Weights of a small mixture-of-experts language model, trained from scratch on English Wikipedia.
Size: 8 layers, width 384, vocabulary 39312, 50.6M parameters.
Training: a variant of SOAP for the experts, 326M tokens, 4976 steps.
Below are experts of layer 3 (counted from 0) of a mixture-of-experts language model. Rows are named router (the router's row for the expert), gate (a neuron's input weights, with its number), up (a neuron's input weights, with its number) and show model dimensions 256-383. Each number is 50 + 10 x the weight over its row's rms, rounded and kept within 0 to 99.
After each expert's rows: a language model's description of what the expert responds to. This comes from a sample of Wikipedia text that the model never trained on.

# expert 27
router:59 63 62 50 39 61 33 55 57 49 49 58 47 38 61 46 42 45 52 52 43 39 32 69 46 35 42 62 50 43 55 36 46 34 34 39 49 46 45 54 58 44 66 59 56 32 46 42 49 47 48 33 51 45 51 35 57 47 71 58 59 41 60 41 34 44 65 46 58 49 36 42 44 45 49 59 32 37 55 45 56 42 52 55 52 34 47 62 60 65 49 63 43 61 40 47 62 42 50 37 27 43 64 46 64 54 42 59 43 50 39 52 44 56 50 52 60 45 54 60 45 50 45 56 52 40 35 39
gate1:65 62 61 58 46 51 45 36 62 52 60 57 50 37 42 57 54 49 56 44 56 35 50 30 62 49 41 60 65 45 48 42 49 44 60 40 48 51 57 51 39 32 50 42 58 55 72 49 29 58 44 56 45 53 43 58 49 54 57 46 49 63 58 39 58 55 44 44 47 48 38 40 63 60 50 44 43 45 17 49 65 50 46 48 53 52 51 42 57 47 55 62 44 17 46 53 46 46 47 42 53 49 48 51 79 44 48 46 49 57 48 36 62 39 52 52 65 46 68 50 51 63 74 45 69 64 61 54
up1:56 49 45 60 59 53 54 55 55 37 35 60 39 43 36 46 46 60 45 44 71 63 54 59 59 45 51 44 40 56 60 43 53 67 52 39 58 48 56 50 57 50 44 43 42 44 37 46 44 44 47 56 42 64 49 65 45 20 44 39 37 46 44 58 61 50 38 55 50 47 49 28 53 34 50 58 59 65 57 54 49 50 28 68 43 81 58 56 30 59 45 53 52 52 50 45 40 50 42 44 54 60 47 44 49 64 47 48 63 50 59 51 47 61 49 66 29 56 43 51 56 57 56 73 37 45 47 54
It responds to: Place and ordinal modifiers

# expert 14
router:50 35 50 36 45 63 60 46 60 53 51 58 61 36 66 61 47 54 52 39 61 42 56 58 44 48 46 53 53 54 26 42 44 56 55 45 33 63 41 64 60 58 55 36 40 40 39 44 55 50 43 68 64 44 53 58 56 60 51 61 49 37 51 56 55 60 66 75 61 39 60 41 39 46 40 50 59 38 65 61 58 59 52 57 65 54 60 61 27 64 57 45 60 24 53 53 43 51 38 74 43 72 47 59 43 49 35 63 65 58 41 53 46 37 40 53 48 64 45 56 60 56 65 64 47 50 51 66
gate0:67 37 39 53 47 50 52 53 54 73 45 30 38 45 44 44 61 47 52 51 54 50 46 58 55 53 45 48 51 38 56 56 50 60 62 51 53 63 54 66 50 49 40 53 59 38 78 53 39 50 53 70 40 43 43 52 66 49 42 44 41 52 60 48 45 57 52 48 59 55 39 57 41 44 48 55 45 50 31 47 42 54 60 66 37 33 43 49 49 63 52 49 44 46 54 66 50 44 36 53 37 56 68 51 53 32 54 39 53 35 47 62 39 76 48 60 54 46 50 45 45 49 50 62 51 37 55 67
up0:24 49 54 50 43 51 53 56 40 38 55 50 46 59 37 66 43 52 42 50 50 64 48 46 54 52 48 53 51 53 57 43 39 45 48 46 58 42 59 35 68 48 58 56 37 67 41 59 48 56 56 44 53 60 52 57 42 35 43 59 40 52 37 49 47 64 64 56 32 56 49 57 55 42 53 51 48 55 34 42 67 54 62 39 61 66 49 68 52 46 38 50 54 59 42 51 52 61 44 47 56 34 49 55 36 65 38 56 32 47 49 53 48 40 38 56 56 56 58 53 60 63 47 46 50 73 64 39
It responds to: Commas

# expert 26
router:50 54 41 52 62 42 72 46 63 43 42 55 39 68 53 48 48 38 35 44 48 57 47 60 57 46 55 49 57 48 51 63 53 36 49 64 46 41 52 39 50 63 49 61 57 59 44 61 52 55 60 57 45 45 37 35 38 64 35 42 66 41 40 46 33 58 48 54 57 56 30 72 70 46 59 51 40 74 42 26 61 74 49 50 53 42 56 45 56 35 58 43 24 55 47 59 47 51 58 64 39 43 45 52 53 46 36 62 47 58 63 50 45 53 62 47 48 54 50 62 44 63 44 36 47 52 53 31
gate0:60 49 57 46 62 53 72 74 42 39 62 62 38 64 45 37 69 61 50 55 51 48 60 47 65 36 46 64 54 39 53 55 47 46 35 55 49 48 58 53 42 41 38 40 45 53 35 70 57 51 59 47 39 42 56 44 57 48 47 58 55 26 44 51 40 59 64 52 35 42 47 68 55 44 60 41 48 58 69 49 65 47 63 52 58 50 60 48 50 36 63 52 36 31 38 47 56 55 55 48 51 43 53 53 51 51 43 44 42 65 43 59 41 59 39 54 49 51 60 58 61 58 58 36 45 45 51 55
up0:57 44 51 49 54 31 57 33 43 58 52 38 48 58 41 36 47 45 39 52 65 37 51 46 48 51 49 62 49 41 44 51 46 58 52 50 47 52 55 42 45 58 53 46 61 61 50 77 48 41 52 55 56 68 57 50 58 54 34 61 50 49 67 60 54 39 58 48 25 42 62 44 54 44 51 60 43 44 55 57 56 51 45 38 65 27 51 49 46 41 46 48 44 43 35 58 46 65 75 49 50 58 58 37 55 45 54 52 50 63 39 38 55 56 59 51 49 54 52 49 50 53 39 64 62 50 52 39
It responds to: Sports and election stats

# expert 6
router:65 36 56 57 49 28 55 30 55 53 47 49 33 39 46 63 48 59 49 45 52 45 38 58 48 53 59 39 52 59 49 36 52 47 32 56 32 49 65 44 62 62 36 52 45 59 53 57 42 35 50 57 49 36 36 69 49 49 58 65 49 47 55 48 44 46 47 45 53 61 22 36 47 46 58 31 60 43 30 48 45 53 48 49 49 42 50 50 51 60 44 33 59 62 48 39 53 53 47 43 47 47 50 65 43 56 42 55 43 73 57 74 55 53 58 62 42 43 44 56 32 55 40 63 35 36 60 59
gate0:48 56 55 49 37 48 73 42 45 67 41 44 57 55 44 36 62 62 62 43 52 36 55 66 40 56 30 36 38 53 50 48 46 47 50 42 45 54 42 56 66 39 36 62 40 57 59 54 59 44 45 27 43 56 38 54 34 53 46 67 60 40 48 49 59 30 52 53 26 77 53 41 41 66 62 48 61 50 53 43 55 61 58 47 59 62 64 55 62 65 51 47 44 48 53 52 65 60 42 47 46 56 61 45 45 48 42 58 47 47 48 44 39 36 48 60 53 49 59 56 53 56 43 43 55 62 47 56
up0:63 48 58 46 62 65 51 41 52 43 48 57 32 63 52 47 52 40 40 43 42 36 53 64 65 40 51 47 55 45 48 57 52 59 32 73 26 35 36 76 48 57 40 54 58 36 56 55 67 54 51 63 57 58 61 42 65 47 58 59 37 42 43 69 53 55 38 51 56 34 50 52 69 32 37 47 62 75 63 48 56 36 41 66 73 48 54 43 35 42 56 50 41 58 49 47 48 31 49 36 43 55 54 53 52 74 50 50 38 68 57 52 53 56 60 56 41 51 53 51 46 42 42 52 54 46 51 40
It responds to: Table cell separators

# expert 18
router:52 66 38 29 35 50 69 61 42 45 52 46 77 33 43 44 35 40 56 61 48 30 57 42 58 54 58 66 62 56 45 64 53 56 44 55 57 47 46 51 51 32 35 66 42 56 39 66 58 45 50 40 47 43 37 42 56 59 61 39 38 54 56 63 54 49 39 54 51 48 57 45 41 46 55 41 57 49 55 49 50 27 58 69 53 44 46 51 49 43 57 48 55 47 62 40 50 46 36 48 58 36 51 39 37 59 54 53 46 64 33 45 45 44 30 63 43 52 32 46 27 36 46 67 54 41 36 47
gate0:46 59 45 45 36 44 53 47 58 52 34 68 35 55 63 45 47 42 45 49 37 54 30 45 50 41 63 57 54 51 40 58 50 54 59 60 42 47 58 59 55 49 37 71 45 43 55 49 53 36 49 59 44 66 53 51 48 57 55 34 52 42 54 62 37 60 52 57 47 51 60 49 58 34 56 51 55 51 40 48 75 32 35 66 50 56 36 46 47 35 47 37 40 59 41 42 36 42 42 42 47 46 69 43 62 55 50 48 47 56 45 55 34 57 46 57 74 58 66 47 65 35 52 50 35 59 29 55
up0:45 65 42 50 27 24 63 59 49 63 57 58 44 56 72 51 48 50 27 51 47 64 45 52 36 64 48 49 61 48 52 54 52 39 50 56 47 58 48 51 45 52 25 52 49 69 43 60 65 27 61 38 35 55 33 43 40 60 37 75 40 42 46 38 43 46 54 51 61 45 51 43 44 48 55 43 37 48 40 36 55 62 26 47 53 57 40 62 45 40 45 32 51 47 55 32 42 46 58 32 35 58 59 52 46 50 44 64 49 56 58 41 45 29 49 55 47 60 59 38 55 51 36 55 46 48 44 60
It responds to: Acronym and abbreviation pieces

# expert 59
router:31 55 28 50 52 68 61 56 53 61 34 57 42 50 58 50 49 44 44 54 40 41 41 50 50 44 55 40 47 52 48 54 62 47 59 49 69 55 50 49 57 56 48 50 31 29 40 47 41 51 39 37 58 44 57 53 61 57 54 66 60 57 45 48 47 59 60 59 57 64 45 60 48 61 61 35 44 35 52 56 57 34 35 45 52 47 67 60 54 42 56 46 68 44 59 38 52 69 54 42 54 53 45 38 39 53 57 56 53 39 42 42 41 57 47 39 59 53 50 56 48 33 45 45 58 52 44 36
gate1:44 63 43 61 41 65 46 60 39 41 54 42 64 53 54 42 50 64 43 56 64 54 59 59 75 58 40 32 38 60 45 72 49 64 50 59 64 61 58 33 33 64 42 53 60 55 53 36 42 48 46 59 55 31 62 46 59 52 53 68 61 57 49 48 53 46 48 60 44 44 46 68 58 49 53 59 39 70 49 50 43 63 54 33 58 50 46 47 46 53 58 37 60 42 52 57 51 70 62 39 66 55 53 51 30 75 73 28 51 48 56 51 42 53 47 41 50 48 47 55 48 42 37 57 49 49 45 54
up1:42 46 58 57 20 61 50 60 51 51 62 58 66 56 58 68 56 58 55 37 51 53 69 62 52 48 27 58 50 53 37 50 52 70 51 42 33 54 43 45 54 51 49 61 54 39 51 51 38 47 51 50 55 25 67 45 59 53 39 52 33 59 55 47 39 49 39 54 37 47 49 46 57 57 76 54 42 53 43 47 48 41 59 42 45 47 53 57 34 52 61 38 63 36 45 70 40 47 51 44 54 60 57 41 44 44 41 56 54 58 36 39 68 60 51 50 48 56 41 52 45 59 52 38 39 67 57 54
It responds to: Opening brackets and delimiters

# expert 1
router:56 55 60 46 61 35 24 52 54 42 44 60 57 51 67 24 40 38 75 45 35 62 44 69 42 46 45 56 45 45 59 46 41 53 58 52 48 46 53 44 48 46 48 41 61 41 35 51 40 45 64 37 42 44 35 55 33 43 44 53 42 56 48 47 63 60 49 59 48 69 65 38 46 52 68 59 54 43 48 49 50 55 38 38 48 35 39 47 55 46 46 67 50 56 53 56 46 39 39 35 53 63 56 52 53 61 45 49 35 70 58 56 44 57 69 37 50 44 46 51 61 51 60 64 53 68 68 30
gate0:63 46 55 71 50 50 57 42 59 39 37 60 45 44 59 39 50 65 41 47 60 51 54 40 45 67 38 42 62 47 40 62 41 55 51 52 57 57 40 37 34 47 50 61 31 71 48 63 58 42 60 52 44 54 41 41 52 40 70 46 50 32 48 42 43 40 65 55 55 57 51 65 56 46 59 38 41 58 47 60 36 48 28 54 35 34 38 47 45 51 66 44 45 40 46 53 51 34 64 60 58 54 49 51 60 28 50 34 40 52 55 52 56 72 47 45 52 47 48 57 55 41 54 41 65 57 69 25
up0:57 38 71 64 48 54 61 40 68 46 44 56 59 35 46 42 47 55 37 64 53 57 56 56 47 56 48 51 65 45 39 67 43 55 44 56 50 56 49 36 60 37 46 65 38 58 37 66 59 43 59 59 56 46 43 23 41 35 48 50 60 47 45 45 49 46 60 68 49 51 53 53 73 40 59 49 31 50 41 44 44 45 47 59 48 49 38 48 35 61 54 60 27 44 53 49 46 61 64 41 62 52 39 64 59 41 47 41 28 52 45 41 46 52 45 43 48 48 43 52 53 46 60 53 56 59 75 25
It responds to: Preposition in

# expert 43
router:63 39 71 35 60 57 57 54 56 41 55 57 61 56 63 65 47 47 39 42 74 34 61 58 66 32 44 37 66 56 57 54 37 65 45 40 63 63 42 53 50 52 54 40 43 45 57 58 38 60 45 47 58 52 41 43 30 40 48 40 48 43 50 49 59 52 54 47 54 34 53 54 49 55 40 52 59 32 56 70 59 51 55 48 58 46 53 63 39 43 50 40 69 34 72 61 57 57 58 60 43 68 66 62 35 52 57 53 54 54 43 61 59 49 47 49 61 35 66 49 66 63 49 65 53 56 65 36
gate0:52 58 64 70 60 43 48 51 65 54 59 67 57 82 47 45 59 58 30 40 39 57 53 57 45 43 46 60 53 49 35 54 56 64 69 47 58 62 51 65 30 36 49 49 40 74 34 53 45 53 56 30 61 54 60 62 48 46 49 47 41 68 62 47 50 56 48 58 43 54 61 51 35 44 59 45 54 45 41 55 37 69 61 46 45 57 61 50 58 60 52 64 46 56 49 49 65 33 52 40 50 70 57 57 44 43 66 55 62 41 44 41 47 33 48 47 53 36 63 41 50 34 38 33 44 54 59 52
up0:67 59 59 62 72 37 47 64 60 43 67 63 38 69 55 61 59 65 45 53 46 59 41 58 45 38 51 57 52 50 42 61 58 48 67 46 45 71 57 64 53 43 49 49 54 49 46 54 29 51 59 52 56 55 71 49 50 48 51 68 30 61 50 45 47 46 44 67 52 32 54 38 36 53 59 34 43 43 57 51 47 55 58 40 49 56 67 65 40 55 29 54 49 59 57 41 62 40 57 40 59 60 60 42 64 49 47 59 53 44 71 58 62 48 30 51 59 46 51 39 40 35 55 36 43 51 45 56
It responds to: Digits and commas

# expert 8
router:37 43 44 63 44 45 61 54 53 62 39 68 49 51 53 42 42 50 49 59 62 52 43 59 47 43 60 61 45 65 36 41 75 54 36 52 43 42 46 59 61 42 43 58 52 25 42 43 52 38 65 71 62 36 48 47 52 50 56 65 58 43 45 40 27 56 55 50 51 63 55 39 38 65 67 62 39 45 40 37 41 55 54 66 51 54 54 44 67 64 52 39 50 46 44 43 65 59 56 41 55 51 51 60 66 54 35 54 45 52 56 54 41 55 68 53 43 40 64 52 51 71 55 64 48 49 47 36
gate0:36 51 61 61 47 46 53 28 60 53 48 37 61 56 47 55 32 41 45 57 43 43 37 43 56 45 49 54 39 58 56 62 43 57 41 33 51 46 50 34 55 49 37 40 45 57 55 33 55 44 60 45 35 58 59 36 59 59 56 47 46 53 61 51 58 64 49 65 42 46 28 46 61 48 54 40 52 62 36 53 55 43 43 58 60 52 42 62 31 38 55 45 52 57 58 56 38 38 59 52 39 28 44 59 24 54 51 47 44 42 42 50 44 59 54 45 43 51 60 70 53 41 39 57 36 66 37 51
up0:65 57 35 45 61 51 51 76 50 54 65 51 57 28 45 63 52 65 37 35 50 37 52 35 62 35 52 49 57 40 50 43 44 40 30 51 48 66 45 53 48 42 47 44 38 55 50 56 55 75 33 58 59 46 38 58 52 44 57 52 41 56 36 53 27 51 35 34 62 54 40 61 53 55 55 46 33 45 39 42 50 37 63 56 48 49 58 31 33 46 63 57 67 45 54 53 56 52 54 52 39 41 45 49 52 45 56 68 44 52 69 60 50 40 55 66 72 38 35 33 52 50 41 45 54 47 58 59
It responds to: Table cell separators

# expert 34
router:51 59 53 33 42 56 65 58 57 49 43 61 53 21 37 44 33 48 45 41 76 35 51 47 68 45 63 54 65 48 57 61 60 64 37 45 49 41 59 51 37 34 41 34 45 57 38 47 55 44 51 39 50 41 38 40 47 69 53 55 48 51 48 54 51 58 52 50 36 58 47 55 51 46 50 60 39 36 59 53 46 55 63 58 55 59 48 47 60 39 56 51 49 44 61 39 60 38 43 49 47 56 54 41 38 52 50 52 61 43 66 40 64 44 64 57 51 54 39 50 38 50 38 80 45 44 53 41
gate0:47 52 55 56 43 43 70 52 60 42 53 49 41 38 39 58 60 57 60 50 50 67 54 65 57 54 49 29 41 59 49 46 57 61 43 56 59 49 60 47 40 39 58 48 46 43 64 51 27 39 61 56 41 25 41 61 41 61 53 61 65 46 53 56 47 54 39 53 46 51 46 61 52 50 68 58 53 61 61 37 40 54 35 59 39 67 38 56 63 37 40 50 51 28 46 46 39 44 42 61 59 49 48 44 48 60 69 46 51 40 69 47 52 69 74 41 46 71 68 35 49 62 47 37 46 41 37 45
up0:60 59 52 45 69 53 62 41 48 44 64 45 61 37 53 59 60 51 48 46 54 43 55 73 62 53 43 52 28 69 43 40 57 51 33 29 65 48 47 38 31 40 47 47 49 69 47 50 55 39 50 60 37 45 47 60 47 64 40 35 45 59 62 53 58 63 51 41 37 70 58 48 51 56 55 58 38 39 53 59 46 48 48 50 62 66 49 46 51 54 58 42 38 63 42 52 56 45 40 58 50 70 34 56 49 37 70 61 50 32 51 56 47 48 54 61 31 52 43 40 42 59 23 43 53 54 55 53
It responds to: Words in titles

# expert 53
router:45 68 65 36 60 63 56 46 63 61 52 63 29 68 42 52 57 48 52 38 43 56 55 56 57 56 48 63 64 45 51 36 63 37 46 40 32 53 59 47 51 42 44 59 49 48 39 54 53 47 63 73 51 48 50 59 39 47 56 32 37 52 52 40 40 65 65 47 43 73 42 54 42 51 63 43 35 50 58 44 43 37 42 53 29 59 51 36 38 43 42 47 50 40 42 50 40 73 64 30 37 34 65 57 47 41 40 26 58 56 66 53 66 32 68 43 52 51 63 35 40 48 50 40 39 56 54 28
gate0:52 49 34 45 49 44 56 50 51 49 40 31 53 39 55 54 43 53 57 72 68 38 61 64 52 51 32 55 49 62 44 29 63 62 49 53 58 58 48 42 30 51 37 43 56 54 38 59 28 43 65 67 30 46 55 45 51 64 59 51 48 48 53 56 41 43 49 51 36 54 47 36 64 46 42 52 57 57 74 48 47 55 54 57 36 40 56 55 32 57 39 70 35 68 53 61 53 49 59 37 40 58 58 34 70 65 48 32 48 38 46 55 68 31 67 45 51 48 63 31 42 70 35 49 59 55 58 48
up0:40 40 38 59 61 46 42 39 42 43 41 46 50 76 55 47 46 58 45 59 45 49 51 59 53 50 55 56 62 47 58 45 51 52 39 21 58 59 48 48 46 52 31 48 45 54 37 46 33 35 39 70 33 41 55 48 43 56 49 59 46 48 62 48 52 49 49 58 37 27 62 33 54 43 61 45 59 64 56 41 39 70 52 48 67 48 42 51 47 70 48 75 56 52 57 58 44 66 53 65 31 59 52 46 51 51 51 60 57 34 44 59 49 44 60 35 48 64 65 45 41 59 43 45 51 59 59 45
It responds to: Name syllable pieces

# expert 51
router:58 82 36 49 59 48 62 53 51 47 46 25 57 58 43 51 39 38 42 46 56 38 63 48 57 38 64 45 37 52 53 46 52 46 49 59 38 40 51 49 64 57 60 57 63 70 40 56 33 56 20 41 52 64 40 48 49 57 61 57 66 38 54 50 41 39 49 45 54 48 58 42 47 39 48 57 36 69 41 39 42 46 56 34 61 37 57 38 66 46 59 71 44 61 55 58 52 43 65 41 49 60 71 56 53 39 47 65 31 59 52 55 53 37 57 42 49 53 70 46 51 59 51 43 48 51 36 45
gate1:65 56 62 66 42 38 50 45 59 42 56 58 52 55 45 66 55 50 38 38 72 48 46 57 68 39 60 35 58 49 51 60 42 45 46 62 42 41 48 67 36 43 45 46 56 50 53 46 51 31 41 46 52 50 37 55 43 35 44 30 33 62 53 37 54 66 43 57 36 47 59 58 63 46 60 52 51 60 40 30 39 50 38 40 48 71 62 45 49 67 48 53 48 41 71 51 70 58 39 42 59 40 54 54 53 52 42 57 43 67 62 57 44 35 57 63 57 44 47 78 48 51 38 57 46 55 44 58
up1:22 38 45 42 48 59 52 51 44 55 53 47 33 42 51 22 61 60 54 68 51 47 49 46 46 60 55 59 34 38 44 50 49 62 55 32 46 57 46 32 48 65 58 53 45 42 57 46 52 52 66 42 54 51 66 48 49 62 35 66 37 41 35 60 42 39 43 48 57 40 56 46 46 54 46 44 48 46 70 53 64 56 44 55 67 41 34 57 36 45 56 42 59 48 42 53 53 46 46 67 41 69 43 55 33 54 48 52 59 36 45 45 48 80 43 30 45 48 51 32 48 48 53 53 62 53 58 45
It responds to: Digits in statistics

# expert 41
router:37 54 46 51 27 35 59 54 47 55 53 56 59 57 33 53 40 55 35 50 41 59 48 54 53 63 53 53 40 44 32 66 55 47 66 45 56 62 35 47 44 51 58 53 58 38 45 30 43 55 57 47 54 60 58 41 59 54 67 38 46 35 39 39 63 60 42 48 37 41 46 50 46 36 59 63 59 43 31 54 37 46 58 41 48 59 17 54 63 44 52 49 61 36 47 32 49 32 70 42 52 46 42 54 44 46 47 49 68 45 59 57 45 39 37 51 74 59 56 56 51 37 47 32 70 49 58 66
gate0:23 40 68 69 56 42 67 40 45 47 32 65 46 41 35 56 39 38 57 47 64 60 56 54 56 40 51 43 49 33 57 62 50 52 76 54 51 52 50 48 49 61 28 43 63 68 51 54 42 62 53 58 51 39 51 54 44 50 62 51 57 49 49 50 42 63 34 60 50 46 55 64 57 55 61 49 66 60 45 44 47 44 58 46 58 47 51 44 43 55 42 43 44 45 48 36 45 45 55 56 67 56 45 61 42 75 51 52 53 56 67 68 36 46 42 55 48 40 59 48 43 60 55 37 37 54 42 23
up0:40 63 71 44 51 53 55 47 62 37 43 64 44 51 37 42 59 36 42 47 52 48 31 48 38 29 38 46 52 49 69 50 46 58 47 54 51 58 65 58 61 56 49 35 60 54 47 31 55 48 58 60 45 50 69 43 31 43 48 48 48 52 38 44 35 49 39 48 49 50 69 53 56 62 36 63 51 65 50 44 22 57 66 52 46 47 33 50 52 44 53 64 37 37 48 42 51 52 54 55 46 27 37 63 76 47 37 38 59 40 68 50 61 63 51 44 46 64 42 50 71 30 48 54 33 59 45 48
It responds to: From and label colons

# expert 60
router:44 43 50 43 56 52 58 66 60 58 44 61 47 44 66 61 63 51 40 61 51 49 40 65 49 41 60 55 40 51 39 72 30 65 52 50 34 57 41 52 63 59 68 43 44 54 35 52 54 39 51 47 67 47 54 45 42 50 59 56 44 48 66 44 57 57 47 69 44 36 66 38 43 42 59 53 52 39 73 65 50 46 56 59 63 45 63 58 34 44 49 58 61 44 43 38 60 31 33 60 49 72 59 67 37 30 46 53 66 62 64 49 45 53 54 53 50 59 36 52 59 39 62 58 23 71 41 55
gate0:30 50 58 45 43 46 50 50 60 65 46 49 51 57 52 48 58 48 58 75 32 51 48 35 50 39 64 47 41 44 34 46 53 61 70 42 43 24 46 57 44 46 34 67 34 45 38 50 35 45 77 49 51 55 53 54 63 71 39 32 36 58 59 39 56 43 44 38 61 40 66 61 68 57 46 42 45 54 62 43 51 38 42 50 49 56 57 52 57 56 61 45 59 72 45 36 53 55 34 63 55 46 51 60 27 56 43 57 41 55 48 45 55 57 34 41 53 36 60 51 43 59 60 63 62 46 45 48
up0:34 44 45 50 48 54 52 50 50 59 50 51 48 55 43 48 46 56 54 79 56 54 44 52 47 44 34 37 64 49 37 73 68 52 81 43 38 43 44 61 51 54 48 44 25 43 39 55 45 57 69 51 48 42 39 45 56 48 39 38 39 36 61 27 44 57 32 52 56 40 66 62 42 65 57 60 45 38 68 37 45 42 63 41 61 37 43 49 45 62 58 39 57 57 46 49 61 53 29 54 55 52 54 49 37 52 49 44 54 58 50 53 60 42 48 47 49 34 53 52 46 54 51 51 48 49 48 60
It responds to: Commas

# expert 5
router:53 78 38 37 45 52 56 71 50 46 47 36 42 59 35 33 38 37 40 50 53 39 60 43 49 57 42 62 57 49 60 39 46 54 57 38 44 38 45 47 69 36 53 47 66 66 31 56 54 61 46 39 61 59 44 54 60 46 55 40 56 43 47 48 42 43 42 35 41 49 50 57 43 43 57 70 42 68 62 45 47 52 48 45 63 46 30 49 34 41 48 31 60 60 34 54 44 44 61 56 45 66 44 46 39 54 43 76 69 60 54 45 57 44 56 53 52 58 48 29 36 54 40 38 47 29 38 51
gate1:54 54 51 52 40 47 60 54 52 60 62 44 52 48 42 47 48 53 68 36 50 52 74 61 47 67 55 67 60 55 45 54 50 42 50 53 48 50 56 43 41 44 50 34 49 46 54 51 40 43 55 58 53 64 51 36 50 35 37 46 57 60 49 49 46 72 50 43 56 55 39 58 34 52 26 66 45 49 58 58 73 50 63 54 49 47 62 42 46 19 40 39 43 37 65 47 47 51 46 42 47 53 49 65 27 39 52 30 68 60 50 44 63 42 47 69 49 43 53 38 57 50 63 36 48 44 29 54
up1:53 65 41 41 48 44 60 50 60 48 35 52 43 37 47 37 50 35 43 56 49 52 65 40 35 71 57 59 48 60 32 54 38 50 64 59 57 57 54 58 45 60 53 50 53 50 43 45 49 43 48 74 45 54 63 41 40 41 54 47 59 46 50 60 44 56 59 39 39 62 42 39 61 34 52 60 32 60 49 50 46 51 53 61 64 54 60 59 55 30 42 30 45 41 65 56 59 45 35 47 44 45 50 53 52 38 43 60 72 55 48 38 64 38 54 72 36 69 47 43 50 35 63 42 23 58 35 59
It responds to: Numbers in tables

# expert 13
router:47 50 38 52 50 77 60 60 55 65 46 34 60 27 44 49 48 37 48 51 43 36 60 49 58 53 57 62 54 52 57 48 51 39 68 70 67 44 63 49 46 44 56 62 56 41 39 57 43 73 47 51 49 46 36 58 65 41 54 51 49 44 39 51 63 46 58 58 64 60 53 45 48 50 58 59 49 35 45 44 46 30 62 60 43 45 68 53 57 27 49 66 64 64 51 47 55 58 53 42 43 46 45 57 48 55 57 52 60 43 52 54 63 52 45 40 35 41 72 62 48 32 54 45 54 65 36 42
gate1:63 45 71 43 57 54 54 40 53 53 48 38 58 42 47 43 85 43 43 81 37 55 49 41 31 43 38 42 69 53 44 47 41 46 46 61 48 49 44 38 46 38 55 65 40 42 68 60 45 56 71 41 49 51 36 56 68 63 65 60 54 52 50 55 60 43 51 47 44 60 39 60 36 57 58 63 45 48 52 68 51 69 62 53 48 52 48 56 45 52 49 52 47 49 52 45 61 67 46 60 50 66 45 46 41 58 38 57 30 57 39 56 49 24 50 49 60 48 67 62 39 52 51 41 38 47 46 40
up1:53 37 45 25 48 54 50 42 57 58 61 52 45 40 53 46 62 59 55 60 51 57 51 32 28 39 45 38 53 55 48 50 44 35 51 56 51 46 52 42 46 45 52 69 29 50 60 44 42 48 66 49 60 45 55 43 52 59 54 59 60 49 47 39 51 29 54 41 55 82 49 52 34 48 54 58 33 52 49 62 65 49 53 44 48 45 55 69 44 53 59 51 49 31 54 32 57 64 76 54 49 65 63 44 54 58 39 52 39 49 42 31 50 37 63 59 55 46 65 48 42 50 70 62 43 55 55 53
It responds to: Brackets and symbols

# expert 19
router:39 73 44 43 49 62 46 57 49 58 47 56 61 49 48 64 64 45 47 61 40 49 60 50 37 47 43 62 63 34 53 25 71 43 42 37 56 24 34 55 56 34 42 61 32 60 52 46 52 65 59 64 48 46 47 52 60 53 74 70 45 47 59 52 59 29 40 40 38 33 49 46 47 49 42 51 32 45 58 63 50 44 57 62 56 59 57 51 58 55 43 56 48 43 39 51 56 40 34 37 43 46 28 39 58 46 60 52 45 55 44 50 44 51 46 51 59 47 31 39 34 60 48 55 71 45 70 53
gate1:40 43 49 43 49 35 43 36 41 61 48 47 58 70 63 48 53 31 47 35 51 55 72 33 49 60 47 34 56 56 40 48 52 20 48 42 40 52 49 67 52 49 50 55 64 49 61 57 39 41 63 46 44 56 41 69 63 42 40 47 48 57 51 44 47 47 40 47 61 55 50 42 40 45 61 47 50 61 55 57 52 64 59 61 59 49 45 53 39 58 36 59 52 55 45 44 52 70 36 52 78 52 37 51 49 47 46 63 32 58 48 60 54 69 45 56 68 49 66 51 57 39 62 56 52 45 59 57
up1:19 59 45 32 41 26 60 41 48 64 46 44 48 66 74 41 49 39 45 29 55 47 68 64 50 64 52 41 50 40 56 53 57 37 44 50 39 47 60 59 56 47 54 48 55 44 60 63 43 54 61 58 48 35 57 60 50 45 50 31 45 62 53 36 48 53 61 44 43 55 42 48 51 45 47 42 61 31 60 47 50 54 52 38 56 41 38 45 60 68 49 74 46 47 52 58 51 69 47 56 56 40 44 46 38 58 62 53 46 67 61 43 31 54 53 69 63 43 62 48 50 52 43 48 23 41 52 80
It responds to: Proper-name words